config = dict(
    n_layer=11,
    experts_per_token=2,
    d_shared_expert=0,
    moe_layers=[1, 3, 5, 7, 9],
    router_score='sigmoid',
    balance_bias=False,
    init_std_router=0.0114,
    norm_eps=1e-06,
    optimizer='muon',
    batch_tokens=[16384, 32768, 65536],
    seq_len=1024,
    train_tokens=341700000,
    dataset='wikipedia_en',
)
Below are experts of layer 5 (counted from 0) of a mixture-of-experts language model. Rows are named router (the router's row for the expert), gate (a neuron's input weights, with its number), up (a neuron's input weights, with its number), down (a neuron's output weights, with its number) and show model dimensions 0-255. Each number is 200 + 20 x the weight over its row's rms, rounded and kept within 0 to 999.
After each expert's rows: a language model's description of what the expert responds to. This comes from a sample of Wikipedia text that the model never trained on.

# expert 8
router,197,195,234,222,211,173,223,191,213,166,220,221,161,200,190,179,223,196,193,196,182,225,213,187,201,182,211,202,208,199,210,184,171,165,216,205,213,184,165,226,187,196,237,208,222,205,208,187,202,183,209,184,202,172,206,177,226,227,214,179,200,182,222,166,159,225,181,186,169,214,189,225,176,210,208,208,168,213,193,228,184,181,185,234,221,207,187,196,197,198,180,208,226,197,202,189,204,184,184,201,202,194,193,168,227,231,159,208,183,213,205,194,183,218,194,169,229,210,224,194,200,204,186,223,188,214,172,206,181,185,237,191,209,202,206,188,206,215,196,210,181,183,171,180,198,182,173,211,180,175,207,182,218,208,173,239,225,205,188,196,175,172,184,176,202,207,182,207,205,205,262,218,231,184,172,188,220,213,189,193,204,251,227,176,179,187,210,218,227,195,186,168,177,212,221,197,216,183,170,195,197,201,245,183,186,191,207,218,274,227,160,210,197,210,209,203,218,232,204,202,227,213,203,218,211,220,192,215,194,211,176,214,162,213,197,222,224,235,176,187,141,191,201,212,207,174,200,199,192,179,192,212,213,234,187,175
gate1,191,190,236,222,184,198,194,173,218,229,214,228,181,209,188,218,180,174,178,193,178,213,220,189,214,167,206,217,169,181,173,179,209,232,201,217,201,206,183,191,204,212,162,229,212,200,214,237,213,189,185,242,186,228,257,183,214,216,182,165,178,221,193,217,192,183,208,184,185,211,202,223,189,228,208,208,168,201,206,179,180,185,187,208,183,137,179,226,183,203,184,224,197,229,181,181,216,151,211,196,221,217,189,198,185,218,175,210,187,200,252,233,201,205,193,207,175,217,193,235,232,199,223,220,185,179,221,173,192,206,201,223,214,186,190,193,204,193,199,219,197,231,204,167,210,172,215,207,208,226,238,206,218,220,217,200,205,175,201,236,191,188,180,199,159,246,175,220,195,198,207,211,213,221,239,219,209,190,189,204,217,195,168,173,170,182,201,219,206,227,189,186,185,206,183,196,188,196,182,217,196,216,200,214,234,223,203,208,167,201,221,186,213,192,200,201,201,233,203,161,205,190,207,164,209,208,184,194,208,203,193,218,155,200,183,176,185,167,182,178,240,219,186,219,231,201,158,186,190,228,198,200,211,217,195,195
up1,165,179,225,215,237,210,205,205,195,144,190,221,189,200,234,176,175,176,186,143,202,182,226,203,222,201,173,166,182,211,237,211,225,173,231,200,207,203,184,216,206,235,172,177,190,183,175,179,211,222,232,224,166,215,227,202,206,178,202,222,181,215,224,208,222,179,163,187,208,212,207,199,209,202,185,216,217,204,195,182,232,239,203,199,219,224,181,209,176,214,194,193,214,233,238,204,204,194,182,183,192,181,195,199,203,181,234,227,187,203,178,211,216,225,225,201,190,208,202,183,177,193,175,200,191,195,185,190,212,194,183,240,206,208,187,186,175,184,194,192,211,192,224,221,211,212,201,205,194,186,218,213,229,194,168,202,208,210,183,183,170,197,172,170,208,231,193,223,231,187,224,232,188,206,201,213,222,197,194,195,226,182,172,190,169,186,214,188,215,202,195,196,198,205,210,186,200,153,164,187,192,222,220,225,205,182,195,199,200,165,218,205,180,187,204,196,215,175,216,154,187,229,215,213,189,233,211,186,218,239,235,186,154,171,198,201,217,191,199,212,204,196,188,214,217,211,194,212,170,246,198,212,189,176,195,132
down1,246,215,221,192,203,214,162,177,227,194,215,214,184,210,253,244,200,196,187,184,184,215,201,183,220,198,210,206,222,177,199,201,229,237,203,216,198,177,212,210,201,175,201,191,215,187,188,203,204,178,175,171,215,178,174,222,205,194,183,193,211,195,177,165,199,180,188,185,217,188,173,259,183,205,179,229,225,202,222,212,220,206,192,199,198,212,203,188,197,196,166,222,203,204,175,182,222,218,178,204,207,223,221,221,195,206,202,173,207,172,158,220,209,211,197,237,205,205,207,187,252,192,218,213,183,186,204,211,211,170,206,208,215,203,154,216,209,154,174,200,194,228,198,202,202,213,216,182,185,194,229,202,175,201,199,204,213,163,192,194,216,219,208,227,191,213,159,185,151,187,242,218,215,186,208,174,200,204,181,200,184,216,215,212,222,154,158,194,204,216,224,170,196,176,177,233,204,181,204,204,200,222,204,192,198,163,236,208,187,188,196,232,189,217,206,161,207,180,220,198,225,208,199,223,176,213,212,194,196,155,226,187,227,206,176,228,197,186,182,215,192,168,173,222,210,197,183,150,190,220,199,212,224,222,204,174
It responds to: Standalone space tokens between words or empty table cells, and word-initial prefix pieces such as re, con, un, dis, pre.

# expert 12
router,213,207,194,181,232,184,220,201,230,189,221,221,163,165,237,164,207,196,207,216,169,243,162,184,216,167,166,158,227,190,199,218,217,170,184,202,207,198,188,191,177,187,213,210,201,215,177,186,231,175,216,198,215,219,199,198,203,178,193,171,217,180,233,176,198,182,193,182,180,226,216,197,229,220,180,205,179,200,209,196,211,216,185,216,186,217,169,194,186,194,216,195,225,197,182,189,195,186,227,210,227,211,219,235,240,210,185,176,181,229,203,215,201,209,226,177,217,241,213,177,177,196,186,206,216,212,156,189,198,202,210,183,218,188,198,177,222,249,218,175,200,196,210,182,158,196,177,187,197,229,214,179,217,199,177,203,245,202,202,200,137,200,176,199,192,187,228,202,195,186,234,194,171,213,211,204,192,188,180,202,184,224,217,172,165,202,200,258,202,225,209,203,193,233,205,198,211,158,162,184,193,207,182,162,216,157,196,215,203,178,191,217,176,180,211,205,211,208,189,216,236,201,214,218,219,202,180,209,194,209,189,197,183,192,200,219,225,202,187,175,192,221,203,245,202,194,211,195,179,218,183,223,197,186,194,187
gate2,186,235,178,218,197,208,199,196,212,192,190,181,193,186,212,180,212,193,214,174,194,202,193,196,173,230,211,190,172,240,229,209,200,200,230,196,225,208,226,217,180,212,182,229,212,176,210,218,167,164,161,199,224,223,190,191,200,253,181,215,206,197,193,184,186,196,190,205,205,172,184,222,248,195,223,174,205,211,174,191,206,226,242,171,184,203,197,186,203,201,198,201,178,205,224,162,221,186,198,206,214,193,206,220,224,213,208,174,220,219,221,222,211,193,228,184,194,246,171,170,184,232,207,196,174,201,195,198,225,201,209,195,210,223,208,196,191,202,176,194,206,220,210,202,197,212,143,200,195,227,219,201,177,233,187,173,208,227,213,203,165,218,214,217,161,191,243,159,186,205,196,170,207,181,203,214,208,193,184,226,175,205,193,209,185,168,205,196,160,180,153,224,191,202,259,212,213,199,216,207,207,189,223,198,192,187,209,160,199,218,162,154,207,192,221,195,199,227,185,205,212,174,214,233,211,205,180,207,190,158,177,222,200,226,220,173,207,198,188,167,202,196,181,192,238,218,176,209,181,197,211,208,185,233,187,201
up2,169,179,228,215,217,219,156,199,183,238,164,218,201,226,223,185,233,215,176,181,202,189,201,162,182,186,227,225,202,203,204,208,181,186,203,194,228,220,195,210,174,217,183,191,206,202,188,225,183,186,176,203,151,180,207,181,167,184,178,212,194,235,217,202,194,176,162,211,209,193,184,209,180,233,207,239,191,206,212,206,202,201,224,196,182,234,182,203,210,214,174,184,187,165,199,206,232,170,176,197,223,209,227,206,206,209,189,185,228,220,210,202,191,205,181,171,202,204,198,194,243,199,198,150,206,168,206,235,208,174,184,176,230,203,185,197,210,192,203,195,209,220,177,253,199,167,177,205,212,228,190,202,171,209,201,206,213,213,221,195,180,193,205,153,218,200,207,208,194,208,191,221,240,204,200,256,233,187,189,203,190,193,204,204,170,185,215,187,197,214,209,180,176,170,206,193,215,181,219,213,212,185,214,203,189,190,239,187,172,196,164,197,210,230,178,228,228,188,165,206,186,231,233,169,220,211,224,196,204,164,226,222,203,205,199,221,169,193,165,219,219,188,198,209,232,197,188,193,169,225,173,197,217,195,211,174
down2,202,206,179,192,234,203,250,230,183,202,203,195,184,185,165,203,198,177,251,184,146,220,182,220,202,195,198,175,204,217,216,200,200,212,189,223,188,204,184,188,201,173,187,201,193,209,193,203,236,227,208,200,197,229,176,207,209,228,201,170,235,240,185,200,189,210,187,217,190,194,184,213,229,171,173,141,189,208,214,198,200,187,216,177,187,168,272,228,183,207,193,234,212,232,185,185,214,215,177,185,188,227,198,215,165,217,196,214,187,196,162,182,219,235,184,171,195,202,202,184,184,204,189,204,190,210,208,212,242,205,210,218,187,212,207,192,203,190,221,202,201,204,198,182,201,194,159,184,202,217,246,183,216,203,226,214,198,177,182,200,190,179,206,214,173,201,223,206,213,198,219,183,200,199,180,228,221,188,190,153,213,224,188,187,195,207,253,213,216,204,213,227,165,203,167,199,228,176,195,168,198,205,206,163,191,169,186,200,222,217,209,216,179,212,204,175,213,195,196,212,212,190,179,202,185,177,158,210,188,176,168,201,213,221,197,206,222,204,223,230,213,162,206,148,227,209,201,219,204,218,217,196,204,194,170,201
It responds to: Auxiliaries and past-tense verbs in narrative biography and sports prose, such as was, had, played, coached, plus endings ed, ly.

# expert 6
router,176,194,234,199,257,194,230,175,213,176,248,172,149,204,207,185,220,178,202,170,191,189,220,207,193,184,177,199,218,194,179,205,237,185,191,177,225,198,161,207,203,211,194,176,201,186,173,186,196,177,210,188,197,213,226,177,220,232,210,180,210,195,219,180,200,205,197,204,135,233,200,193,184,190,211,193,202,235,203,223,205,225,199,188,207,237,178,197,166,215,194,185,191,187,218,177,182,200,225,205,177,195,189,194,200,225,183,186,171,178,181,175,167,213,208,184,223,230,220,194,213,191,214,197,189,198,226,193,183,200,199,183,185,194,195,186,222,269,215,200,219,201,191,219,206,188,209,198,187,215,182,185,196,169,185,199,217,193,199,203,163,192,210,188,169,157,240,207,189,179,241,207,198,230,213,216,200,195,208,209,196,233,210,175,247,185,208,221,200,192,218,184,235,226,186,200,208,202,216,205,195,215,203,189,202,168,170,186,241,216,179,203,201,198,215,229,212,206,174,169,203,213,171,208,216,215,212,224,197,203,186,177,198,223,246,216,195,210,198,174,207,154,216,243,201,164,194,206,174,193,207,226,222,213,176,190
gate1,205,175,172,185,193,240,206,206,203,231,193,219,197,201,171,155,165,191,216,206,232,171,205,223,218,175,216,192,212,179,202,199,186,207,227,190,196,222,209,166,184,208,203,214,174,222,154,195,198,197,187,216,195,217,199,196,188,209,198,193,208,184,212,192,213,233,167,153,244,196,181,214,168,189,173,202,178,205,202,219,215,197,216,191,213,198,196,223,218,200,228,198,182,221,231,239,184,210,199,215,183,225,178,177,160,223,210,215,196,232,181,183,163,201,191,167,182,219,180,186,195,205,188,218,196,225,201,211,192,175,210,212,190,184,240,183,202,169,169,175,193,249,223,207,193,199,217,205,190,222,201,217,178,185,217,150,211,175,206,181,213,201,225,189,193,206,210,185,220,188,215,179,215,196,233,203,236,199,176,179,170,222,214,203,208,218,202,214,169,200,199,174,183,230,197,225,219,189,225,218,211,184,201,209,211,179,210,213,177,224,201,235,185,208,219,218,171,238,216,224,188,218,171,194,211,211,200,177,257,201,176,168,189,199,177,150,210,230,191,215,175,204,156,173,206,187,200,215,177,198,207,191,195,216,189,157
up1,173,151,179,157,224,162,206,213,173,214,197,213,172,185,211,207,239,174,200,223,195,200,183,197,185,171,209,189,189,220,211,177,200,195,212,208,181,171,202,220,202,183,221,165,205,167,176,189,145,181,187,205,190,187,207,202,187,157,211,213,196,196,251,232,204,216,202,175,203,211,203,170,185,210,199,205,169,192,226,161,185,230,217,191,191,226,206,234,171,208,168,209,201,219,195,176,206,188,191,231,223,197,174,171,212,217,210,224,207,226,194,202,237,219,188,199,192,192,178,186,186,217,224,197,191,192,185,191,214,182,195,207,172,250,196,208,191,213,197,181,182,186,192,209,180,220,213,214,192,217,206,181,175,227,188,220,194,214,205,199,232,217,244,198,180,204,211,221,179,171,174,199,206,230,189,202,244,230,206,203,192,200,223,198,193,218,191,236,209,210,218,178,202,170,214,208,163,206,192,214,192,195,184,171,206,206,222,173,190,219,185,205,235,205,197,168,208,194,183,145,228,234,206,143,227,191,231,223,175,246,204,183,217,202,183,216,184,197,213,199,189,191,192,206,183,197,208,175,207,204,241,208,187,214,205,223
down1,185,173,219,191,232,252,175,158,225,191,247,179,200,213,217,185,170,206,155,193,221,210,209,186,205,230,214,200,229,200,188,214,234,215,210,195,182,190,198,194,202,164,175,188,171,189,205,165,174,207,210,188,191,171,225,234,155,203,235,204,235,225,204,219,199,196,191,195,180,176,202,195,192,158,195,210,190,211,220,193,209,220,182,212,198,202,208,221,228,199,197,182,210,165,188,190,203,207,206,222,173,213,178,218,215,184,191,196,215,163,221,184,240,170,243,218,226,200,219,212,233,233,196,177,160,184,194,193,200,195,208,225,227,177,194,203,235,203,209,182,234,205,223,236,233,186,206,200,168,177,229,219,201,188,199,216,167,215,193,180,224,189,216,212,201,177,197,212,195,222,215,203,219,177,228,229,219,198,155,182,184,190,171,177,240,179,188,191,187,165,192,211,184,228,150,183,231,191,179,173,198,209,229,205,208,210,192,192,210,200,203,206,191,196,200,196,155,182,176,193,193,186,191,222,217,200,177,184,223,198,206,193,188,211,208,214,195,202,207,212,180,189,196,169,186,215,173,183,206,201,214,214,235,190,224,216
It responds to: Line breaks, sentence-final periods, table row pipes and == heading marks, plus The at the start of a new line.

# expert 10
router,165,224,212,200,203,173,248,199,221,205,175,188,177,190,239,201,224,212,192,204,180,202,206,215,194,181,196,202,180,213,177,196,213,165,184,229,223,235,194,190,204,216,206,182,198,194,185,203,200,143,199,191,203,203,230,187,162,250,200,183,222,197,210,212,220,196,186,191,172,219,203,175,195,205,183,214,210,194,214,230,214,220,177,227,189,197,185,189,192,249,207,209,222,185,205,167,176,203,199,227,213,213,231,214,212,203,189,225,174,207,192,174,209,186,220,189,203,247,184,192,197,209,195,232,216,197,174,201,179,207,176,182,192,194,192,183,187,225,213,238,202,194,171,199,199,188,215,200,179,221,181,150,213,207,213,212,235,185,203,179,188,210,205,195,182,183,231,193,162,149,254,212,184,212,193,193,198,184,156,219,208,217,213,184,182,174,210,201,203,199,192,207,164,172,233,206,177,183,169,175,189,190,215,156,173,220,174,205,213,209,194,193,200,169,213,208,201,198,207,177,220,211,208,205,231,184,208,195,208,225,202,203,183,215,189,248,197,200,193,162,173,205,200,253,220,182,237,196,190,178,228,238,219,194,170,217
gate2,205,196,222,175,167,211,194,205,201,194,193,158,185,209,165,220,171,197,167,229,196,184,221,192,221,198,241,209,180,200,210,216,174,215,183,214,208,230,213,210,217,159,192,173,179,209,206,226,190,183,190,185,192,151,203,215,184,201,147,218,206,226,214,175,200,237,203,199,204,185,178,203,191,221,176,169,175,203,161,177,163,190,208,222,240,201,214,216,187,215,223,226,171,198,205,185,217,204,214,188,183,197,184,211,186,187,187,182,166,182,238,237,209,169,217,229,214,178,201,208,189,200,193,213,203,199,219,193,190,205,229,201,219,188,207,241,199,204,170,205,184,172,237,188,156,222,180,174,187,218,206,207,180,217,183,202,209,215,186,193,198,193,225,176,205,180,218,182,263,212,192,209,200,198,220,200,228,206,189,191,223,228,177,188,180,185,213,233,215,203,197,219,221,159,199,196,217,208,201,197,205,188,183,219,202,203,194,187,200,218,237,218,209,224,164,220,196,191,201,153,216,178,192,198,202,181,173,216,205,187,243,209,177,203,207,198,204,187,214,235,217,200,179,201,211,203,225,239,247,199,162,198,219,200,232,236
up2,206,204,191,204,199,250,199,203,230,217,229,212,180,206,201,216,193,153,226,201,166,201,165,167,198,207,208,208,204,168,200,176,169,185,214,199,204,190,205,197,211,189,187,211,212,222,190,203,186,199,187,204,180,208,216,206,209,206,152,215,208,219,192,196,188,177,167,236,214,193,209,175,164,225,157,152,187,192,204,214,187,183,186,194,209,178,215,233,196,215,209,203,243,188,210,203,174,221,203,204,208,218,176,172,190,214,206,199,169,204,182,211,188,192,171,180,214,186,195,204,211,211,217,206,222,190,194,178,183,218,205,268,186,203,210,200,217,191,196,183,196,192,207,187,195,201,163,204,150,175,238,196,221,202,183,206,189,204,187,193,202,193,203,182,194,191,181,187,174,188,212,205,201,206,186,195,178,222,209,239,192,218,220,164,225,211,163,236,195,226,190,181,181,210,212,195,174,212,209,168,195,198,212,186,213,181,172,188,181,206,204,198,220,175,190,203,244,209,222,236,212,186,215,176,173,231,224,218,187,202,233,211,147,190,181,209,230,221,230,216,229,147,196,195,164,205,220,174,239,245,199,231,211,219,230,212
down2,188,193,210,203,206,187,180,184,215,187,202,204,254,179,176,186,180,214,195,217,166,196,190,165,159,218,205,191,199,195,200,214,201,204,197,242,163,227,176,247,210,225,187,199,209,215,174,204,212,192,210,229,211,165,239,231,172,235,215,195,188,206,220,201,197,182,189,218,181,181,223,163,192,187,207,175,231,215,236,189,236,181,200,229,189,198,258,221,213,196,210,224,200,207,205,199,198,175,208,250,180,182,190,201,219,200,201,158,182,188,209,193,185,216,192,150,171,184,192,153,182,221,177,173,197,187,178,206,188,189,216,199,181,236,184,230,231,197,220,210,199,205,213,218,177,203,188,210,213,214,236,163,193,211,195,188,210,205,179,204,201,185,194,185,196,186,192,199,233,212,214,193,233,186,212,199,215,171,210,164,186,208,168,196,197,189,213,240,185,198,202,217,177,182,205,204,208,228,214,201,218,212,238,174,184,212,213,201,189,180,195,181,215,187,224,189,175,202,156,191,186,189,181,193,200,208,167,184,219,224,207,210,220,244,228,204,207,182,224,189,212,210,154,185,204,235,175,204,208,205,202,165,222,189,225,215
It responds to: Commas, and, to, with, as and other connectives joining clauses or lists, plus word-internal s pieces in names like Nonstop.

# expert 7
router,214,186,220,193,227,135,218,179,219,204,194,211,164,175,208,159,243,175,222,173,194,234,197,166,216,187,205,177,212,192,183,245,203,192,214,186,208,196,165,197,187,208,218,198,227,176,217,200,209,183,202,199,198,206,215,160,192,216,197,198,186,182,211,177,202,230,228,220,191,214,209,184,148,193,210,202,194,185,190,220,208,211,206,193,213,242,181,180,187,214,203,184,201,205,191,195,192,191,227,186,205,209,202,184,159,189,169,189,205,171,198,200,178,236,212,176,246,229,176,207,193,175,187,186,230,184,205,194,167,210,227,159,220,156,201,215,225,247,221,207,211,203,183,197,191,201,199,204,203,205,202,166,208,190,225,241,210,168,206,173,182,176,186,190,183,181,218,217,242,193,258,190,187,188,191,192,218,231,217,221,156,241,210,156,183,224,216,226,184,222,207,208,201,236,206,203,211,194,208,180,227,228,205,177,168,210,190,202,198,214,185,211,182,207,234,200,207,235,227,190,205,199,176,197,215,202,199,218,209,213,219,216,184,204,194,189,216,199,193,169,178,194,191,193,211,207,213,208,186,179,210,203,211,229,187,232
gate1,196,199,195,204,205,180,189,196,232,196,230,240,190,199,209,176,191,195,212,179,177,189,168,165,249,197,206,207,205,198,227,239,204,203,201,181,196,197,208,228,194,247,188,209,189,201,189,185,166,192,203,211,200,193,224,243,189,166,208,229,213,215,192,197,185,187,189,197,195,186,197,187,209,197,214,195,194,184,206,228,199,194,185,212,213,192,184,194,193,190,186,224,174,185,158,243,210,230,215,162,224,202,218,198,215,204,210,220,184,195,195,217,211,189,187,171,195,169,186,182,235,163,228,184,195,219,214,200,169,204,209,204,242,192,157,177,170,213,201,218,189,169,195,197,173,206,187,206,189,168,205,222,203,196,259,202,202,164,197,174,221,189,223,211,187,181,178,194,224,221,221,202,238,221,219,173,201,170,216,210,196,230,203,182,185,242,214,228,202,192,202,172,212,213,197,193,209,178,212,154,192,155,175,203,220,228,211,200,181,191,248,232,221,242,213,165,180,203,195,179,170,213,204,210,210,185,189,234,192,208,176,206,165,208,187,235,191,206,210,249,173,206,212,218,202,212,200,190,197,214,190,161,192,199,204,162
up1,206,174,181,200,220,191,190,226,217,205,194,202,186,245,142,222,204,158,179,191,225,238,195,189,196,196,198,185,196,202,217,203,216,204,231,218,216,214,178,199,206,206,199,207,175,221,170,188,210,221,199,218,207,194,236,155,233,207,168,198,238,179,202,214,203,227,208,209,199,201,199,186,202,191,180,239,198,208,230,168,198,174,197,204,194,177,211,228,199,222,191,218,188,192,172,192,155,204,202,211,219,235,195,190,202,213,192,174,178,197,205,185,201,216,211,197,212,172,185,209,211,142,194,205,233,253,211,199,209,189,226,188,162,189,203,203,174,195,217,186,179,170,236,170,216,223,190,191,207,180,205,171,206,240,173,230,226,199,165,220,221,189,229,214,191,207,209,203,197,212,248,191,218,195,192,223,195,183,192,210,177,220,225,243,216,228,198,232,186,197,180,215,213,175,162,221,180,172,228,191,213,194,200,221,222,183,192,199,187,182,212,197,187,203,199,202,194,198,169,179,201,181,211,192,207,200,207,175,181,259,216,211,212,202,168,186,199,195,199,221,164,230,202,201,196,204,173,171,189,188,218,189,232,173,158,177
down1,190,213,222,198,225,198,208,197,176,192,162,185,218,171,157,159,212,183,183,207,183,185,186,212,207,220,228,209,171,191,172,189,208,191,202,193,189,209,188,219,189,218,198,229,194,191,209,217,190,222,232,187,189,139,196,191,248,228,196,185,194,225,213,179,186,221,150,188,185,173,229,217,219,202,198,205,147,195,206,211,236,199,182,204,204,183,225,227,172,204,192,221,224,208,207,200,194,191,221,208,193,194,204,222,212,224,182,168,204,194,214,229,225,224,197,186,197,187,212,210,228,185,230,168,198,207,226,201,216,190,230,167,207,262,191,187,201,170,182,206,215,234,199,207,224,195,206,210,188,243,144,191,187,238,164,228,207,211,210,224,193,183,230,196,200,193,184,220,197,206,191,193,200,185,179,199,192,225,208,177,196,227,199,225,179,213,203,193,205,214,247,192,227,196,238,191,167,206,179,226,203,195,196,204,200,192,193,186,187,181,190,176,236,233,170,178,191,165,182,231,183,204,167,195,184,214,181,199,211,196,186,228,188,205,189,203,194,185,209,195,199,186,167,185,204,218,211,243,161,208,206,188,193,236,182,187
It responds to: Function words, mostly the, of, in, a, his, its, introducing noun phrases in prose; also In opening a section's first sentence.

# expert 2
router,213,180,254,201,206,182,212,135,203,202,202,231,175,199,172,189,240,189,190,185,162,255,167,229,202,162,184,188,209,233,197,209,196,164,229,199,196,209,195,195,196,232,190,205,209,194,163,179,223,204,205,181,245,208,204,203,178,226,203,190,207,211,215,184,181,216,204,208,198,209,204,210,210,225,194,209,220,196,214,258,213,194,184,174,239,228,197,203,195,210,194,181,232,191,188,203,196,192,209,195,173,180,216,230,224,212,195,199,210,191,212,188,181,197,224,169,205,215,223,189,169,209,215,196,216,186,186,199,203,194,185,196,215,188,186,186,200,226,216,215,214,200,187,188,177,200,208,243,175,189,170,162,240,194,199,190,212,212,174,241,193,174,215,174,206,152,214,194,211,199,221,207,184,182,214,198,220,172,180,192,161,207,189,185,163,165,198,214,218,204,226,198,183,218,183,213,204,174,188,209,220,188,146,205,174,210,181,200,254,218,193,222,162,184,206,197,210,214,217,209,220,198,184,203,213,167,189,184,210,192,184,187,165,185,174,198,227,198,191,190,182,239,184,224,228,156,206,216,198,197,211,205,213,219,196,204
gate1,212,194,216,223,222,201,210,238,196,210,218,165,215,232,197,220,224,191,210,183,178,187,195,223,217,178,210,183,189,209,189,221,216,198,217,193,216,192,219,154,160,199,204,195,220,193,221,205,198,216,186,194,172,191,254,195,198,171,226,184,196,161,197,214,204,227,215,220,197,189,199,184,165,214,189,209,187,187,181,178,205,150,203,204,183,220,190,210,230,193,195,146,215,220,208,174,197,177,204,194,189,200,225,219,188,182,229,182,173,195,223,182,174,194,231,201,249,179,221,169,190,183,239,198,202,203,209,161,183,191,214,194,226,189,226,223,233,213,210,179,216,203,211,152,184,207,173,232,212,200,193,197,191,196,173,203,192,226,212,204,211,161,232,215,189,198,208,174,218,168,205,180,209,206,160,202,216,216,180,218,172,210,188,199,174,189,215,228,187,217,224,227,209,222,208,174,177,194,208,192,190,207,228,230,236,158,184,176,207,230,176,186,211,212,183,228,191,195,224,196,223,173,192,210,183,196,201,191,194,195,185,233,200,166,214,199,222,230,228,181,231,192,190,179,219,169,169,213,213,211,246,201,161,197,200,193
up1,195,198,214,178,178,230,227,181,188,213,189,218,195,179,191,194,186,206,191,240,205,219,174,173,179,198,172,222,207,197,195,206,191,209,204,219,203,216,185,205,191,235,178,182,200,204,198,197,209,204,215,242,190,189,170,234,215,250,199,228,187,214,189,176,189,172,190,177,195,222,224,196,178,167,214,207,204,171,227,182,234,231,214,255,168,229,182,189,188,182,180,219,190,207,172,198,179,197,167,206,195,212,183,144,207,201,202,195,207,191,215,205,204,221,186,243,214,234,179,238,202,166,212,211,196,185,185,203,202,212,177,189,188,178,206,174,172,201,217,172,171,176,247,205,222,186,234,233,195,201,198,192,204,187,240,198,209,213,245,208,190,198,181,196,205,223,174,206,204,205,180,228,229,174,215,177,204,215,192,190,192,222,205,240,190,180,211,166,164,214,229,209,215,174,172,182,195,234,186,191,194,197,208,186,151,216,207,193,196,216,220,223,178,214,188,162,185,205,195,190,212,223,161,197,154,185,200,233,189,203,220,183,199,188,198,183,210,200,239,199,192,198,232,230,176,221,201,188,206,197,181,211,222,174,209,196
down1,211,229,173,191,190,190,182,169,174,226,173,170,196,188,195,238,203,202,200,174,205,186,198,184,195,141,172,171,205,211,180,194,176,191,216,204,236,202,217,191,202,229,232,203,201,209,201,198,226,183,202,212,199,170,198,225,207,204,205,247,223,224,184,159,199,171,196,184,197,188,178,166,182,167,189,185,210,198,207,189,171,189,219,223,194,192,204,188,198,191,228,219,160,197,167,198,215,227,218,210,209,238,192,200,228,184,188,157,209,182,235,222,213,209,214,225,223,195,212,229,212,178,236,222,204,209,163,209,191,188,201,202,190,185,210,163,207,189,201,159,185,188,238,238,217,201,221,207,180,198,172,221,218,182,229,222,203,161,209,175,235,175,216,190,189,242,166,200,248,187,182,192,187,181,219,235,211,215,210,175,199,215,225,215,189,169,233,179,214,190,202,218,210,217,181,210,203,208,160,176,213,194,198,169,180,204,213,197,216,201,204,204,200,204,190,198,218,199,230,254,180,214,191,158,223,220,212,198,180,204,205,191,236,188,189,192,235,201,196,175,216,203,195,220,196,195,205,201,209,217,163,210,201,205,181,186
It responds to: Pipe separators in wiki tables, mostly after numbers or names, plus semicolons, dashes and closing parentheses in infobox fields.